From a checkpoint of a small mixture-of-experts model trained on Wikipedia.
Size: 10 layers, width 256, vocabulary 18150, 85.2M parameters.
Experts: 64 experts in each of 9 layers, 128 bilinear neurons an expert, 3 picks a token, a softmax router, a shared expert of 256 neurons.
Training: a variant of Muon for the experts, 632M tokens, 6690 steps.
Below are experts of layer 5 (counted from 0) of a mixture-of-experts language model. Rows are named router (the router's row for the expert), gate (a neuron's input weights, with its number), up (a neuron's input weights, with its number) and show model dimensions 128-255. Each number is 128 + 32 x the weight over its row's rms, rounded and kept within 0 to 255. Numbers have three digits each.
Before each expert's rows: "gets" lists some tokens that make up at least twice as much of what it gets as of all text. This comes from a sample of Wikipedia text that the model never trained on. Tokens count by the router's weight.

# expert 31
gets: " ", "201", "200", "202", "199", "198"
router:162115183142084123147090182100103118071117193144125054096181173162156109132141131009139087125175147155171146105133103160133089151106115181129105086184085121077143174159173135105107129143116122145097101099138134168158109161107118153110092153120144106147121158125148177148108164158115116095159149104145133178164139149108154169098143125083106149126123107116057131052105177144151063077137
gate0:098117123194138184056138158136105048189114120189135113149151139131060110117123125151161099146125160124167158150194138135128195154108125098161106155116146121129143027126187108145126177172144145128125184103104106149088081114102148131122153096184122088119108119129092091089106151082118092099150092140132147200139111131099132114118107111144120088126087091092122140112134188151110147108177
up0:162121122148133155061159138128089079134128152122066118153127155118126075164143105114151102092154142095107156083104114145124122091130086133135039149085119125180095124157182142145131163093116163109118117154111134131087137129089113105157139160128158138138090107113166092105092132131054134133083068131148118166092111141150159123145158111183112146169133091133144109131107166161077122082111
gate1:141130089131136118114149119128155081090105157070101137071151077092149150120120102090112146093095093085091113139116139165148175111168093148130112108160135112073116131120096162126105134208064157149144124134115096152111085155095194126111093133183065173117195120163233075156101156115169144104134125157142145119109075166140129094140143073121040106087168167172103107150167046131105105126109
up1:128129159188132164113113137110107072137155109169055110192094152154086147134144082147132172097115144156165117165088058157081103169117091126153135131165152149146080140162163154114193158140152040083120114124073080115122129117137089154142141173145172074112070150151109125150091091131120106178131134123135097125138152077119147174119084128100188158163127050109159190125127125179155162108104
gate2:113142168108145105095140176116104142146076137160072101112123131128130217130182149175189098122152148114197099130115171098142121111164136072141121142165121149113146153121062083138142143073129074160133100095171145102175131088170111125140121197114103086186142150105196107196142116162159123151067150096085125093109103106152131082161069100132147148149136092107189161102137106114154105117081
up2:123114166085112100058168094146058162053089122133105106113163123084132158123208118150141146135139138114117134129088126156157129110131148114153123148154152123117180160076115112104174218098166125084106120145166076094110164113147171163147053161090094129138120152113151134154171162139199164143102159167095156121117076110201156090158117067077131101116156100177145153119094133092097089126121
gate3:111079156134150108177177117100111103107141093108121142140107106129087130158134116144107071149191189129161078140184075195124085145133107173115114115159198111118115101171148129147133150083188131116102161072115140127174121116116071127113132094140156090094081173083053158110147135166149087162157158171074151166152136183122147087148087160119106106178177121109134153119107113162156169166133
up3:104140150138155112141083110112141163165175113092107077130122129164071175123117194105110121162183166119106101157168114159104089105093066153113123089069150099135103130197175155090097125056158105117115133106137173148163076121125077130098135155177137152127156142125065156114120126146100095183180178185121135131078118148106129119119110184088124144081114153130171153112110126142161130127141
gate4:084089137125120222116096152112149100111106136126117149152112125120155061115140086179098118075078092194134146143110133153178116150090117105104113120197139101162184091116137141120175205190129108171055096147087079145080131188146128173158115133096168168115126066136144120120117138138146179138109178112112141195061121074152155188137097147187127108134154148169140131126071115160144112102102
up4:147081104131118072151172113116165169165126148163129103105124158166135143089078102119125160136084116153131166126143065150083191170167129114155135104142081087156156183053168092132124134142112123193098092159105152117095134209083168178165122124151091165177102149152125136148115084151129196159087102138097123113083144125122106126147117101132150160138058109135118138161099172145102125103085
gate5:099105114174108133137193134147116116133172064144091100074078112165129131137142111102132072097086114081075157135111168169115147126131099158119177183047089136138100163102152079117102095141092170134115152153111112094141149045166120163159116125149145115195141103145126214134109135133070150192126129132109133100131150098111083092168145137144200205111089100092161090101145137122166149085155
up5:136113086152119123080143113156101096122098153137130148112158050158128125151123102159092098140102203158137126066166127114146134085103138152142194120161140132146077103105152119145162133124133093112168124081150104168107221115131146136155118157131090138055105095175115099087085113124153078167107123149140151131128113138104111159172158142135149134166089181119094081155125168153121177147108
gate6:137129097107131135193086139161138107096075175068134099111158127162123085088100131171137179156119158108144070162113164155141171119121137085135155131124154091125120103117127182116119118112124128131096122142135125115125171143153139170091084077155157105092142072114078119142086060130120163088139101169162133129103151155116102181130087124150179066065083063147092148106154111093121145093133
up6:152126141100154055148112166121130119123122091082135115140233169063108141086124131134160146115148155127180153107126170146143145083132139089127152095160153158160111189122086111088119100113123165187149157095095163182113151152140170095048062091076158078156113150084111121182149117109089184074124164119083087146148138110114099128127149138110156121115169137114150155146122159088154085095081
gate7:132152154141125130119160141171124098141140134125131122108148110094116085136152135107108118095153078162154092156134136176195086077098114164099158148039146139154121129123176144173142150106102161120090142138096122149138184102185141065159103155089128114094129146125114155124127130079183075111131174148141161126100147105125141114089226181107178092107143122115183115081160081137095078116138
up7:191132136163124136101129142084133069091099193138121135129119133152099101080206109124125140157175109109130166078168044121124123088166110081155138067147133132081162135104185131111094118157123182156134129131165160082128179127112087120136111056095173114136130136125157123133127110195053171106120096174128082070145101138111159084136140138097085046167096143094095139199150114081137094095131
gate8:147135113100092122157119101059123155153116206060157126073154107139135208167072092097161150113150091105126113106161160136154120107064149141063196144112179140131146096092143125101160113120151141116198116119139101109136136097099114140131069156092167113099082151116150152094200122117204116169125119161136077135141180082060097158097125129133157125115247112145142114145120138135174122163124
up8:100138073154163131196151146123137122128169165162076112102150098051079173186171176200117122139087140149105118141147137114153134151153095154130163103145134081164114090113070114062121123141112104149053100087167170113139110118153133110163143128122089100082100106138162204176127175141140138080133105130193130125122099173125151104144150111129101120176095208117126156114178075104127086087097
gate9:123181158043169192183099169086107106087134065146107158094092172093159124163125133126127217087102189170110096148141116127152118175113141146103102130190153141091129148128071174094122151085149120153134114137114105126075098143152055116123096140147155099111092101134133154168217188134123151113137132113180109065143040125098111108121145159169151113113144097107114119181124080145123130120092
up9:162152122100138130132092124138086166144123161133127090152096154077148151145189143143148193138130059128105127159123127166135055139126094167136124111094127084112122169161114137169146110129083197169122120142128113100081140135060095102133127130167121124097095151123129120143162082100118155156180122115145139089136170123135061138127176129137157072129105105153160075114159119119140155107156
gate10:125093139140120164099106135088128210192097142175099137148150162091141126130093180124102067133095058109175169143066119105126130139116147130129134113100083201164158171178133155174134118165090123140119181150152102111128115121099090162142168125156104121145126150141121132143148138153137102104138182119129149115111158144163083158072153160154120189135166141087159099157122163097076141139177
up10:114171103065088127120078133090155100090160110104141087134122104132166106126156118093134101160164109096148120074104121121140150090091195106123168093106090119137140109141155042085146122120117141108126065169178182136128110105191159102115066190091088132136102140098096086079165138082141112186148101106118084173121118120089113104161082132134099097133141161183140193150102098096201105146139